{"d_model": 384, "routed_scale": 1.0, "router_cosine_scale": 14.0, "init_std_router": 0.00666, "lr_router": 0.000886, "norm": "rmsnorm", "norm_eps": 1e-05, "optimizer": "adamw", "beta2": 0.99, "seq_len": 512, "train_tokens": 506100000, "steps": 7723, "dataset": "wikipedia_en"}
Below are experts of layer 5 (counted from 0) of a mixture-of-experts language model. Rows are named router (the router's row for the expert), down (a neuron's output weights, with its number) and show model dimensions 96-191. Each number is 128 + 24 x the weight over its row's rms, rounded and kept within 0 to 255.
After each expert's rows: "raises" lists some tokens whose logits its average output raises strongly, later layers aside. This comes from a sample of Wikipedia text that the model never trained on.

# expert 94
router [130  92 163 155 128 141 122 132 129 181 145 135 107  89 104 114 145 150 186 153 123 112 161  91 130 128 172 136 139 160 133 130 102 161 134 115 166 150 121 126 112 119 141 103 130 101 131 123 135 116 170 117 151 117  98 150 158 135  94 152 119 140  96 127 134 187  75 127 153 103 160 103 101 131 124 143 129 118 117 155 144 142 148 126 151 124  83 152 145 127 165 116 104 134 132 103]
down0 [134 116 148 142 143 120 100 173 127 117  85 125 140 181 101 141 136 100 160 124 155 118 105 125 177 162 123 139 115 156 113 142 143 152 151 129 159 101 134 135 124 106 153 134  71 123 113 104 113 102 109 146 111 107 137 107 100 145 159 152 165 108 148 132 117 157 121  90  91 166 144 143 128 121 143 117 132 165 133 117 112  98 115 152 143 137 149 100 137 146 105 126 131 106 128 155]
down1 [104 167 123 112 104 179 126  83 106 140 148 110 144 132 147 178 156 119 156 137 115 117 112 147 121 149 109 128 100 117 140  98 128 150 132 131 140  90 152  94  99 144 209 142 148  97 146 135 159 193 150 128 147 146 145 103 102 109 138 106 133 155 174 125 127  85 160 118  90 122 138 152 165 131 163 145 128 145 135 155 168 107 123 168 175 130 120 118 154 143 129 111 116 143 131 119]
down2 [177  59 148 137  64 180  69  97 172 144 124 153 122 132 115 135 105 134 130 164  99 130 129 151 128 152 146  85 138 157 128 108 103 170 120 141 138 208 117 151 115 132  99 159 124 139 114 127 145 118 144 114 209  96 146 109 133 136 135 136 105 128 132 149 114 165 124 134 162 122  88 115 143 100 129 129 133 150 131 125 120 123 156 128 146 121 164 132 122 108 170 103 192 117 103 115]
down3 [148 131 127 137 123 160 140 109 133 143 132 134 119 135 127 116 112 129 113 119 123 172 141 137  82 145 149 141 140 119 145 141 138 132 137 104 107 110 150 125 160 133 144 107 175 170 128 141 124 109 101 116 167 124 115 142 176  98 125  87 124 115 139 131 136 160 100 106 169 134 111 105 128  86 142 139 141 120 110 133 117 134 146 141 137 124 109 164 101 108 130 131 121 159  84 129]
raises: ",", " in", " (", "\n", " ", " at"

# expert 0
router [148  90 125 128 128 132 139 153 124 143 109 120 130 137 116 120 143 135 147 183  92 140 138 129 156 136 161 132 155 103 127 128 126 163 147 141 151 134 113 150 119 145 102 153 134 179 129 111 138 124 134 165 135 113 115 141  95 161 154 121 107 136 131 115 119 153 159 130 116 134 136 157 105 126 127 117 135 137 130 102 124 185 134 154 122  78 133 114 153 161 115 111 140 167 102 108]
down0 [146 159 119 103 131 131  79 155 120  98  94 114 127 130  92 143 123 107 137  84 142 138 161 110 106 110  89 168 152 131 114 123 126 128 119 131 139 149 120 143 145 120 150 142 130 132  87 107 130 115  99 104 108 118 114 125 132 127 168 113 159  52 134 139 134 155 124 111 105 154 136  75 133  91 115  99 136  85 138 148 167 137  98 135 123 135 116  89 141 123 137 137 134  78 132 143]
down1 [147 146 159 166 125  93 168 123  99 127 150  88 118 110 104 113 114 138 126 101 122  87 176 126 154 136 112 139 121 118 154 108  79 118 132 131 136 126 147 116  97 133 167 113 131 124 142 153 135 121 163 138 154 125  59 127  99 159 148 122 143 138 127  95  96 142 144 117 149 123 144 118 135 175 145 117 105 126 166 113 116 111  93 128 130 132 164 132 106 149 113 105 107 107 139 138]
down2 [101 105  95 114 133 140 119 161  86 106 137  79 128 167 129 137 150 129 123 117 145 111 121 147 134  92 116  85 135 126 150  93 101 110 157 136 101 138 140  92  87  90 130 132 122  95 127 103 139 107 125 110 137  94 130 140 133 158 180 114 164 132 113 122 142 117 119 124 176  96  97 118 145 169  86 116 121 174 174 138  98 140 163 151 113 144 117 136 103 150 100  97 120 126 128  92]
down3 [ 89 158 134 106  85 120 129 110 138 135  83 155  52 121 124 146 119 189 102 148 137 108 109 140 108 111  77 123  87  83 114 136 127 143 118 131 140 106 117  97 116  50 172 133 144  97 129 139 112 132 137 127 141 162 164  85 136 113 109 118 148 117 144 125 148  81 127 108 109 127 149 151 156 128 120 109 140 134 149 154 119 125 143 138 119 109 110 129 113 143 131 118 151 122 153 145]
raises: "1", "2", "4", "5", "3", " |"

# expert 26
router [113 137 128 132 120 143 119 120 142 104 167 126 133 115 100 122 145 114  94 142  90 143 155 138 137 122 126 113 142 140 117 112 157 147 129 106 107 175 161 162  96 141 161 163  80 111 175 117 112 126 150 110 157 119 161  79 146 135 105 101 134 136 129 112 133 113 124 144  90 138 163 148 148 108 150 126 141 117 151 141 135 149 129 126 101 117 204 119 121 120 131 112 148 113 143 147]
down0 [133 161 134 138 154 102 132 128 105 130 105 149 113 126 135 122 117 141 153 177 131 116 125 125 232 130 118 131 122 111 110  68 102 162 156 120 117 147 156  68 116 184 140 166 100  77 129 137 103 115 107 144 140 110 127 124 103 128 145 125 149 166 144 146 118  74 151 152 110 127 133 134 132 113 163 145 121 155 125  89 167 138 164 132 155 115 150 152 111 136  68 141 157 104 123 153]
down1 [100 117 113 152  98 141 109 131 131 169 104  83 101 163 148 101 107 158 148 137 148 129 105  79 129 117 141 148 128  90 154 129 153  83  99 131 101 115 138  87 151 110 102 122 138 132 127 133 148 116 106 124 146 129 118 156 177 112 135 140 149 137 138 138 134 147  49 100 156 104 133 123 134 133 109 154 113  96 159 148 131 128 149  97 132 127  83 109 133 126 147 118 164 166  94 148]
down2 [153  92 132  70 126 125 133 154 112 101 142 113 135 121 110 127 102 120 114 133 113  91 159  90 217 115  91 107 162 119  80 119 107 151 158 135 127 130 148 136 151 135  99 154 135 140 133 127 143 125 148 128 197 139 165  76  89 138 149  64 112 119 114  82 171 127 129 118 122 111 163  99 100  75 165 110 132 127 180  78 122 152 109 120  92 148 149 125 130 150 125 144 129 133 135 129]
down3 [161 183 120 138 128 121 131 133 126 129 196 111 129 124 136 126 122  95  13 137 116 140 169 120 127  90 139 120 120 147  82 166 150 146 136 136 140 117 158 140 106 127 153 173 156 145 168 120  95 154 138 119 119 115 139 119 147 152 125 158 112 110 137 167 110 112 170 105 120 124 127 178 171 116 124 111 126  78 106 156  92 137  95 135 111 167 103 128  89 138 132 165 111 124 112 115]
raises: "-", "D", ",", "G", " |", " ("

# expert 45
router [118 126 121 180 103 165 124 153 106 150 152 113  99 116  98  97 118 104 128 164 129 142  99 144 163 144 167 138 108 157  69  95 172 115 148 138 169 105  90 135 148 115 167 145 115 101 103 111 105 116 146 149 137 129 157 103  94 119 136  98 145 101 145 148 126 160  90 138 118 139 165  99 116 135  92 150 127 151 146 129 111 141  93 131 164 120 191 162 102 167 120 162 132 138 123 114]
down0 [107 151  81 151 142 163 119 126  93  99 149  95 187  89 124 145 118 110 118 106 145  99 123 149 117 145 156 103 113 146 121 154 106 125 110 118 126 139 147 135 108 148  86 137 147 157  73 148 152  98 125  96 132 149 135 112 126 128 132 143  93 123 160  92 121 127 155 150  85 102 123 168 159 140 113 135 172 163 117 129 136 164 141  99 106 172 116 131  98 148 170  94 115 146  87 115]
down1 [132 132 148 131 136 136 129 139 118 108 147 132 158  85 145 144 154 194 107 146 151 142 177 114 169 167 130  97 112 142 122 148  91 118 138 127 124 131 154 122 165 113 129 121 116  98 148 124 150 170 121 104 156 166 148 120  94 122 164  92 114 159 125  93 107 143 123 144 146 135 103 169 133 157 155 154 160 135 124 119 124 126 167 139 180 103 128 179 101 124 146  83 113  86 132 117]
down2 [ 80 135 127 132 102 130 131 181 141 106 141 111 136 122 107  99 110 153 128 111 150 147 135 148 151 112  92 145 134 111 143 119 134 137 138 101 173 119 105 114 122 131 129 130 128 128 153 119 175  82 129 139 106 114 157 175 177 112 133 135  93 144 118 111 121  97 159  99 155 162  97 125 115 102 161 121 123 108 115  97 115 104 153 123  93 136 101  93 122 174 125 127  83 110 127 139]
down3 [ 96 156 164 170 114 115 108 128 132 134 115 131 138 113 120 146 116 136 142 115 123 124 132 123 138 128 160 140 106  79 115 133 161 136 128 130 137 126 124 159 128  89 116 144 130 111 129 120 106 116 100 162 116 148 119 102 171 140 124 141 109 163  92 106 150  84  89 110  66 125 144  98 133 117 126  86 149 150 134 182 144 155 178 128 113  95 168 134 159 122  99 177 122 139 164 124]
raises: "as", "ond", "in", "av", "ili", "ass"

# expert 71
router [168 117 119 112 116 111 171 167 120 180 140 111 105 161 138 145 159  95 130 167 104 184 168 141 127 134 164 151 170 124 150 134 112 151 153 116 145 155  89 108 123 157 126 178 187  82 123 119 127 157 130 118 120 129 141 125 141 107 150 130 149  89  80 114 151 114 117 157 113 161 140 167 107 141 136  68 153 156 137 104 119 129 113 141 121  88 130 128 153 149 138 108 137 124 125 165]
down0 [127 129 128 101 127 107 115 160 127 141 118 116 108 195 105 104 103 105 139 135 166 124 131 120 128 130 110  82 164 140 160 152 133 139 120 164 114 112 134 127 115 132  92 131 124 130 151  94 104 135  99 137  79  89 176 150 117 144 134 118 105 104 111 147  98  92 128 104 140 158 143 119 109 172 134 159 120 159 169 133 124 126 132 102 148 135 105 152 130 176 125 116 124 134 126 155]
down1 [135 156 115 141 173 161 111  82 112 106 104 111 131 105 182 135 124 145 151 116 144  95 126 119  86 141  97 152 129 147 122 157 123 138 104 115  96  98 108 155 110  99 131 134 148 102 138 126 142 148 142  79 123 145 155 136 102  93 129 139 130 129 119 113 113 112 145 124 110 175 131 132 149 163 125 140 118 112  98 156 102 134 116 137 169  83 110 135 113 133 153 104 115 135 113 128]
down2 [149  89 143 125 150 169 102 127 122 119 135 155 163 104 132 118 151 112 143 119 105 176 117 154 121 147 151  97 115 115 114 122 117 131 122 143 109 141 130 100 122  81 141 122  84 139 161 124 101 117 122  85 164 101 132 160 114  86 137 122 158  98  91 142 134 111 131 179 142 109  74 103 128 136 121 108 151 144 161  95 122 106 138 120 150 124 115 126 176 136 117  66 164 136 136 182]
down3 [127 167 162 184 150 136 111 119 104  93 145  99  89 174 139 137 145 136 151 164 194 142 115 115 145 130  61 131 141 117 140 123 100 139 141 197 153 137 144 140 120 104 143 133 141 107 162 134 110 149 134 120 138 129 165 130 123 113 113 103  97 124 125 170 158 120 115 159 147 114 139 112 179 147 120 158 101 159  93 153 154 122 134 147 147 127 113 132 144 128 184 137 128 105 130 136]
raises: "1", "2", "p", "born", "d", "t"

# expert 8
router [102 121 116 148 118 153 199 119 134 168 171 149 135 108 120 128 108 111 126 128 123 133 111 100 165 110 145 135 107 161 151 131  88 139 121 101 136 148 114 126 124 141 132 112 150 122 152 136 129  85 154 144 139 122 116  87 152 109 129 130 154 108 107 100 109 140 119 130 154 128 132 167 117 126 149  73 158 106 137 128 109 167 140 131 121 122 121 122 140 105 130 136 133 135  85 111]
down0 [ 66 104 171 179 171 121 169 109 127 150 164 154 111 129 111 163 124 101 135 119 146 104 119 103 121 137 138 132 116  78 116 115 143 107 117 116 108 112 119 144 153 125 150 115 117 149 122 150 138 142 149 119 145 182  67  62 153 106 145 104 121 132 146 116 146 144 138 140 172 134 135 137 130 166 154 100  90 110 132 111 132 165 161 135 171 105 162  95 146 108 127 155 131 112 136 141]
down1 [126 140 123 124 131 123 119 138 121 141 126 111  91 165 133  84 111 122 132  98 107  99 122 161 143 135 165 153 114 122 120 119 115 107 110 148 120 177 104 114 137 123 141 147 138 109 149 135 128 125  89 163 147 138 173 100 111 121 121  94  77  66 110 164 134 114 132 124 139 136 175 127 116 106 111 126 136  92 138 145 117 152 135 155 107 133 145 160 132 106 158 126 110  89 103 156]
down2 [139 113  96 163 141 163 130 139 136  99 117 109 113 105 113 130  76 116  93 163  98 151 171 129 153 213  75 123 152 106 132 142 100 132 114 160 121  84 133 110 137 112 116 104 133 107 164 121 127 135 181 112  98  95  93 157 191 101 141 138 115 139 145 162 171 125 133 164  97 138 125 103 152 111  99 116 148 132 190 109 107 122 112 143 129 165 105 147 145 115 120 114  97 100 135 135]
down3 [123 172  76 111 151 138 130 156 171  81 152 109 131 105 130 120 118 111 120 146 141 118 116 129 131 172  97 127 137 126 131 115 108 141  98 110 137 115 126 137 106  90 136 108 124 142 133 126 121 133  96 129 126 115 171  79 117 123 101 134 145 141  95  92 123 124 146 157 138 118 128 115 129 103 154 126 188 136 131 106 118 124 112 123 113 124 188 149 136 148 135 135 136 104 119 135]
raises: ",", ".", " (", ";", " of", ":"

# expert 18
router [ 93  69 149 135 131 148 113  93 121 132 100 120 126 158 133 152 166 115 127 136 132 124 108 142 108  98 102 146 125  89 154 125 144 163  92 142 129 150 147 119 130 104 119 140  94 145 110 124 165 157 112 122 122 130 136 133 110 158 141 218 124 142 164 116 131  91 137 145 154 157 145 125 129 139 166 128 131 130 185  61 109 148 120 111 122 101 120 107 132 110 116 133 159 153 130 131]
down0 [106 186 138 124 129 128 126 158  88 141 150 113 138  82  69 142  92  94 120 119 148 110 127 144 137 130 109 128 162 171 138 144 178 115 145 133 148 114  99 168 154 160 158  96 143 141 114 118 115 161 144 126 120 127 166  87  96 116  80 128 146 114 138 155 111 111  93 113 106 102 121 153 151 153 133 101 125 133 159 142 113 121 138 107 110 193 140 155 168 174 119  92 120 111 129 103]
down1 [128 143 121 122 161 136 161 149 124 159  68 157 109 158 148 141 116 127 133 105 107 162 132 108 104 140 143 134 108 100 153 108 107 129 110 115 117 133 170 126 126 159 186 134 122 159 113 185 134 126 149 118 159 149 117 125  84 121  95 128 152 106 154 143 142 131 140 117 131 169 153 117 169 116 131 107 120 127 123  81 177 113 131 103 128 117 139 134 154 141 115 136 143 152 135 128]
down2 [ 88 191 133 150  83 130  89 112 158 110 107 125 115  88 116 128  98 120 103 126 158 120  96 170 153 156 114 156 124  99 131 100 163 127 177 118 156 138 126 112 175 116 110 162 130  90 125 111  88 160 117  87  74 124 104 154 144 145 134 149 104 116 103 148 176 131 131 114 114 164  99 123 134 120 132 119  95 139 178 115 110 134 126 159 123 153 141 134  89 170 153 136 133 163 141 121]
down3 [108 148 125  95 136 119 128 134 132 145 131 131 147 125 180 124 139  91 160  99  95 138 133  98 118 150 146 117 123 115 134 161 111 134 144 120  93 108 120 110 103 126 138 149 121 130 108 133 103 103 186  82 105 117 111 135 138 103 138 105  92 176  69 141 148  88 135 160  97 115 147 166 105 165 142 114 149 122 121 114 154 171 122 163 146  98 160 134 125 125 173 110 152 149 145 123]
raises: "9", "8", "4", "3", "6", "1"

# expert 19
router [113 119 141 118 132 122 110 112 109 120 118 132 103 137 116 138  59 128 134 114 135  74  59 178 127 146 177 115 105 156  69 113  88 108 139 164 165 154 140 125 148 140  96 111  90 134 127 114 122  59 106 170 125  91 113 121 120 140 153 131 133 133 136 147  88 161 150 155 116 110 104 112 123  94 126 179 175 115 136 112 116 137 102 133 144  77 168 146 158 131 126 166 159 120 130 137]
down0 [148 145 123 122  99 104 106 145 151 123 152 146  99 109 158  98 139  79  95 177 124 128 121 127 166 117 102 118 138 113 132 143 153  98 133 146  97  97 115 138 145 111 109 132 177 168 111 134 118 116 115 146 141 143 107 116 112 123 119 106 131 119 127 129 138 101 134 132 121 184 165 134 153 118 111 124  99 145 110 113 128 115 105 116 153 169 112 138 147 109 114 129 106 158 148 114]
down1 [ 99 105 171 146  91 114 107 130 140 136 137 118 109 120 124 182 129 125 124 119 147 113  86  99 135 121 146 134 120 139 143 152 148 167 108 117 140  95 151 173 147 127 134 152 108  92 134 146 128  96 180 101 120 117 122 100 119 157  92 117  90 128 148 109  84 149 156 125 122 141 157 102 111 117  75 129 150 169 136 126 109 126 131 141 120 140 137 112 136 119 129 115 117 127 152 126]
down2 [117 162 117 140 125 146 107 113 124 122  80 143 111 152 118 144 127 141 144 114 121 155 154 168 117 129 108 130 135 100 160 121 170 117 162 150 173 141 117 137  97 100 118 157 149 128 113 124 100 150  90  99 109 114 139 117 106 129  88 116  93 147 169 146 150 134 128 110  74 124 101 133 127 155 126  98 174 151  83 149 124 133 131 142 126 149 120 120 131 101 133 127 151 121 130 165]
down3 [ 86 113 136 127 146  89 141 120 113 150 157 143 108  86 115 127 143 159 149 141 132  97 119 121 122 120 122  94  92 132 120 115 131  97 157  87 130 137 155 118 108 159 120 147 126 143 137  82 141 154 127 135 107 141 110 101 159 113 132 142 107 120  99 123 152 122 145 140 131 130  87 122 110 159 135 142 147  94 168 132 128 135 111 155 110 137 155  77 140 123 127  73 113 166 140 148]
raises: "v", "w", "ff"

# expert 36
router [ 92 154 107 119 145 116 130 123 103 115  95 119 142 153 118  97 158 103  97 135 181 123  89 149 146 113 168 119 173  53 139 145 155 166 116 132 134 128 119 119 114 179 127 174 118 146 139 141  99 112  88 117 123 145 122 129 126  71 168 177 153  90  81 144  90 105 144 143 112 154 156 162 125 135 141 121 155 188 152  96 121 157 131 128 115 122 151 113 148 167 110 100 131 140 161 123]
down0 [116 115 113 120 111 157 129 129 118 114 117 197 119 143 126 156 205  66 148 134 121 102 106 139 106 136 134 132  57 147  92 129 164 115 106 161 111 116 146 189 138  79 120  83 111 127 128 135 134 104 167 158 132 107 121 133 149 140 113 148 108 128 157 101 137 123 148 146 100 108 144 139 155  82 140 159 122 127 140 138 120 121 131 123 138 123 145 137 123 162 123 128 149 108 147 138]
down1 [122 126 132 105 133 132 122 123 130 135 127 113 117 100 147  96 127  98 107 128 136 152 134 151 168 133 138 135 178 114  91 117 161 144 171 160 127 110  91 114 160 129 127 125 109 110 117 144 144 129 101  89 101 107  97 117 119 100 152 118 138 141 104 160 116 139  93 131 147 140 109 154 114 180 111 121 118 135 113 153 122 124 125 112 101 137 107 175 165 149 116 114  99 158 141 143]
down2 [179 192 145 146 138 132 125 121 129 134 172 100 132  82 144 156 120 104 125 143 167 100  94 115 113  98 102 110 121  77 134 107  97  88  74  96 118 119 180 172 104 119 143 177 114 158 138 133 118 123 155 148  77 108 136  96  99 132 101 125 130 117 113 146 132 100 128 135 141  81 118 103 122 134 113  91 153 135 140 135 135 102  89 141 137 156 130 101 118 115 159 126 146  80 153 131]
down3 [159 134 144  77 155 112 133 101 162 125 135 148  82 147 119 144 114  89  84 164 114 144 105 155 118 148 159 148 127  70 144 135 139 148 149 118 138 127 110 148 122  99 136 167 131 103 170  93 122 127 118 129 129  86 120 132  83  95 161 121 146  98  94 110 163 133 179 114 105 117 117 130 133 120  92 132 111 144 121 126 126 119 121 122 147 143 119 143 158 130 135 132 131 137 135 114]
raises: " ", "0", " The"

# expert 66
router [143 149 141 138 106 159  99 117  95 129  91  91 138 108 130 114 118  95  98 163 152 120 133 194 114 132 174 130 131 158 106 169 142 119 129 162 138 118 149 108 146 123 139 117 113 162 101 153 152  94 103 149  90 133 130  74 143 124 123 135 134  80 156 143 121 101 146 164 122 104 115 129 118 126 167 131 151 146 107 130 143 156 138 173 161 118 144 127 103 161 158 124 144 143 114 109]
down0 [ 92 141 126 112 162 123 185 109 177 112 126 145 124 153 119 136 111  98 125 122 123 110 148 144 125 115 141  71 159 136 147 102 117 116 126 139  91 124 140 107 123 131 140 130 129 116 155 148  68 128 145 103 171 142 125 133 128 101 128  80 151 117 130 111 160 137 140 135 123 143 154 161 152  64 166 106 134 143 172 137 158 124 111 149 118 103 133 112 131 126 142 136 151 159  83  88]
down1 [131 102 127  88 153 154 100 133  96 140 120 154 132 193 132 137 148 107 135 151 144 136 131 143 137  83 155 112  98  89 143 149 118 115 142 134 127  63 109  93 123 119  97 105 137 114 140 109 117 150 136 138 125 104 119 128 121 149 127 152 141 125 138  90 122  88 120 138 165 100 131 137 134 118 111 118 149 173  86 112 152 138 122 100 180 159 126 103 171 127 128  99 121 104 131 118]
down2 [158 113 130 105 146 159 152 146 100 143 160 121 139 151  91 105  98 170 145 157 128 119 125 103 113 129 142 123 135 175 130  98 140 115 125 158 153 151 125 141 114 166 105  80 107  86 127 136  97 100 156 129 107 110 124 150 154 118 119  61 136 134 116 140 106  64 104 140 143 113 119 156 119 142 123 132 165 132 108 159 110 100 139 115 111 131 159 128 144  97 143 150 110  86 151 140]
down3 [166 181 129  91 178 140 167 150 117 131 145 144 151 124 135 100 128 101 137 130  79  98 166 151 142 102 100 164  87 143  99 144 138 144 143 142 126 121 129  73 120 164 118 107 193 134 153 103  86  97 125 166 113 100 136 127 151 102 145 100 132 117 132  98 137 122 161 125 127  83 146 142 150 113 127 130 139  63 145 151 143  90 126 158 150 146 166 172  94 148 124 132 127 142 135 147]
raises: "\n", " ", " \"", " He"

# expert 65
router [ 80 113  79 141 162 150 109 107 114 132 104 101  72 141 103 166 131 154 126 131 128 128 101 143 122 101 134 114 133 128 174 203 159 162 129  90 142 122 143 112 135 139 123  97 119 142 115 112 115 154 104 159 141 104 155 161  98 134 178 115 157 108  96 140 130 109  50 129 177 158 133 145 146 148  99 124 127  68 150 121 112 129 118  68 117 116 129 114 120 162 122 155 121 147 120 140]
down0 [106 148 163 100 119 120  87  88 157  98 159 126 113 133 103 114 138 130 174 166 104 119 103 144 155 128 129 163 135 139 127 101 145 126 127 115 118  74  95 127 111 131 135 145  93 143 117 150 124 151  84 143 128 152 145 139  97 157 146 136 100 133 125 111 154 158 117 126 121 145 103 125 124 118  67 112  92  93 156 144 122 137 100 138 103 150 122 130  99 137 142  93 108 130 145 125]
down1 [109 141 141 118 124 129 101 134 143 107 124 142 107 128 175 125  91  87 140 153 119 167 112 132 131 129 129 136 170 147 196 100 138 109 102 118 175 127 121 142 132 105  80 121 122 100 125 145 101 105 176  99  91 146 110 132 152 123 101  99 136 136 139 122 120 142 107 120 138 146 103 143 132  87 132 113 104 128 115 180 103 109 145 160 133 134 100 141 171  95 125 119 149 106 115 115]
down2 [123 161 133 148  74 118 112 129 108 166 131  99 118 122 112 101 136 180  94 129  90 113 102 137 131 119 118 111 159 109 122 127 103 142 121 161 141  85 116 122 151 154 132 125 142 162 105 155 140 130 115 147 119 118  94 125 158  98 122 127 104 151 120 119 162 133 171 132 107 134 127 143  72 170 127 166 119 127 142 154 136 119  95 135 114  96 128 154 124 146 120 114 122 158 161 148]
down3 [121 144 145 133 129 134 194 148 131 110 129 170  95 123 135 119  93  92 138 177 131  93 131 145 100 112 139 118 144 133 141 145 155 134 145 147 108 126 127 139 148 162 150 144 136 176 119 174  99 125 165 152 112 118  87  78 138 166 120 116 154 171 148  88 152 194 143 113 114 127 170 118  89  98 119 137 115 107 151 122 154 103 148 135 124 118 115 130 139 112 143 151 109 113 169  90]
raises: ",", ".", " by", " in", "g"

# expert 76
router [116 137 146 141 123 119 129 158  89 136 108 101 164 104  76 113 178 105 135 129 102 139 164 120 134 116 103 140 121 159 160 134 125 118 116 133 130 129 142 139 130 118 152 123 117 157 128 134 112 177 134 144 104 145 106 108 113 156 191 172 125 113 127 149 115 143 118 103 149 115 166 118 121 175  87 143 134 135  95 148 158 102 155 120 132 117 122 105 174 119 126 140 145 107 157 106]
down0 [145 123 169 128  98 140 154 112 130 159 155 124 120 142  99 129 146 136  89 122 136 125 211 144 102 105 154 150 125  86 139  84  79 104 154 112 121 138 118  95 107 182 146 129 142 108 128 123 152 159 135 110 140 128 138 117 170 138 109 135 105 135 150 133 119 121 129 158  65 127 160 117 120 112 106 131 131 122 152 130 163  92 171 136 121 133 116 172  99  87 135 159  77  96 151 130]
down1 [104 126 160 150 133 181 137 142 165 133 103  97 115  91 129 110  98 112 156 134 120  71 136 127 159 121 161 153  77 160 145 160 105  99  98 145 154  99 147 118 151  98 115 114  98 138 120 146 125 102 123 175 132 125 127 104 110 120 163 126 133 117 155 156 123  97 114 132 116 119  93 150 113 142 136 118 114 148 116 108 117 153 141  66 144 122 135 122 127 132 140 113 119 178 109 134]
down2 [100 119 129  97 108 128 104 137 121 126 117 139 119 128 131 142 122 137 143 130 108 140 142  99  91  74 116  98 169 128 149 120 171 120 104 134 137 112  95  80 126  89 147  90 127 174 135  95 139 180 121  80 111 170 157 117 117 107 122 159 105 121  88 139  73 136 166 119 146  94 126 120 147 144 144 115  80 144  89 182 122 106 161 126 140 141 124 119 164 113 128 125 176 111 118 102]
down3 [111 121 123 126 137 100 125 138 131 124 110 104 158 151 121 111 168 126 104 136 164 122 139 123  82 110 151 149  75 103 153 172 109  86 101 152 134 108 142 129 140 164 163  84 116 139 129 106 126 109 111 127 121 100 115 123 148 119 129 139 101 154 157  71 133 130 112 153  77 129 151 139 118 114 121 133 114 157 114 127 162  78 129 134 118 104 149 115 113 143 134 130 120 138 160 144]
raises: " a", " the", " an"

# expert 33
router [111 115  92 158 136 155 115  95 124  72 161 162 128 156 133 135 113 139 138  53 111 104 125 162 125 126 147 107 123 104 145 127 112 134  99 174 105 145 143 104 153 155 138 129 139 141 132 143  63  89 138 152 120 146 106 140  97 108 112 106 201 122 130  87 132 151 182 158 131 133 158 130 135  78 140 142 123 162 109 146 139  96 148 112 101 139 144 135 131 147 111 113  98 156 135 107]
down0 [ 93 135 143 134 171 119 169 140 130  67 152 137 114 120 111 142 130 102  88 110 122 123 131  63 122 130 102 135 112 123  77 135 154 138 116 118 110 114 168  74 116 113 134 143  74 124 180 105 184  87 111 133 121 132 136 143 135  79 157 151  92 110 126  78 171  70 130 124 133 174 133 139  85 149 103 136 139 134 139 104 110 140 168 149  94 131  80 131 117 141 109 132  74 157 128 133]
down1 [117 150 130 168 135 133 147 179 110 172  92 144 135 138 121 117 138 112 106 165 106 141 157  96 142  98  65 115 125  84  94 104 153 150 111 120 115 143 155 156 136 153 126 141  74 128 147 131 109 110 112 124 135 167  86 140 151 113 132 139 102 145 129 129 153 126 114 123 137 129 141 171 103 150 104 133 124 121 106 139 107 135  91 122 142 114 170 115 106 132 147 105 115 151 130  99]
down2 [104 104  83 125 136 137 114  97  92 126 106 152 106 179 111 152 130 132  79 126 194 119 149 129  59 104 143 131 120 149 109 164  97 123 135 143 151 128 163  85 133 148 154 129  97 127  90 153 130 118 166 141 112 108 134 129 136 145 149 189 107 126 145 107 161 170 153 111 146 143 133 106 160 166 115 135 144 121 137  96 130 128 122 159 136 169 133  99  64 146  99 145 108 116 137 101]
down3 [100 110 129  97 147  90 135 146 133 123 174 135 124 101 107 111 129  89 104 175 104 148 107 120 146 138 142 126 129 157 112 170 164 125 128  89 152 106 171 136 119 130  85 136 132 154 181 144  96 150 133 125 117 164 109 172 134 137  99 143 114 100 148 122  93 134 144 105 102 156 118 123 137 126 136 122 149 123 121 116 122 110 146 142 163 125 105  97 124 134 117 147 118 128 163  78]
raises: " ", " additional", " two"

# expert 43
router [129 135 140 175 140 150  66 112 103 158 117 136 103 111 130 139  99  77 141 111 120 101  91 131 129 146 153 121 153 156 119 137 142 168 130 137 115 149 125 127 153  92 102 141 118 149 109 119 114 111 114 115 130 145 136 119  94 114 138 120 177 125 132 134  88 142 131 127 167  87 104 146 135 121 136 137 126 103  97 148 134 126  88 152 130 114 129 127 135 143 131  80 159 106  99  90]
down0 [118 112 145 111 131 118 136 142 114 113 148 139 110 123 111  89 123 102 107 140 127 155 122 150 190  59 124 103 151 106 117 103 113 119 152 100 133 127 164 136 106  99 141 143 117 141 126 149 124  99 157 157 123 122  72 182 143 146 150 134 107 139 128 138 135 118 146 130  91 120 173 124 103 120 142 126 140 151  93 104 135 152 171  97 119 117 110 126 116 143 125 148  65 141 114 113]
down1 [127 156 113  92 133 157 126 160  87 120 102 147 127 150 126 178 114 122 132  80 165 128 133 143 157 122 108 117 169 157  97 107 169 156 134 131 109 130 137 132 124 146 150  98 166 122 142 165 115 134 154 118 170 155  76  75  82 141 159 108 134  93  55  90 180 145 142 100 164 120 120 124 155 108 157 114 143 124 167 125 118 125  85 161 145 158 109 108 176 163 144 111 111 161 107  88]
down2 [149 117 165 158 101 113 121 130 134 123 144 130 131  93 156 117 142 137 132 123 156  89 155 123 139 145  77 105  88  95 159 138 156 127 110 110 123 107 118 154 147 144 161 147 124 138 146 150 110  88 104 122 103 136 134 135  88 156 124 109 126 120 129 135 139 129 126 164 112 139 118 169 176 142 110 113 164 148 116 142 155 154  96 108 142 164 122 159  99 113 117 109 174 120 130 107]
down3 [166 135  76 113 160 105 114 155 128 134 157 127 137 154 147 151 135 155 123 143  73 141 161  96 132  96  81 152 128 127 121  93 102 121 137 109 109 131  87 105 110  92 128 168 153 128 161 141 146 133 138 124  92  98 116 169 146 117 141 147 147 159 120 157 112 155 157 177 113 139 108 106 168 112 138 103 113 163  61 126 122 104 117  99 162 144 106 103 153 110 127 132 140 124 156 117]
raises: "\n", ",", ".", " two"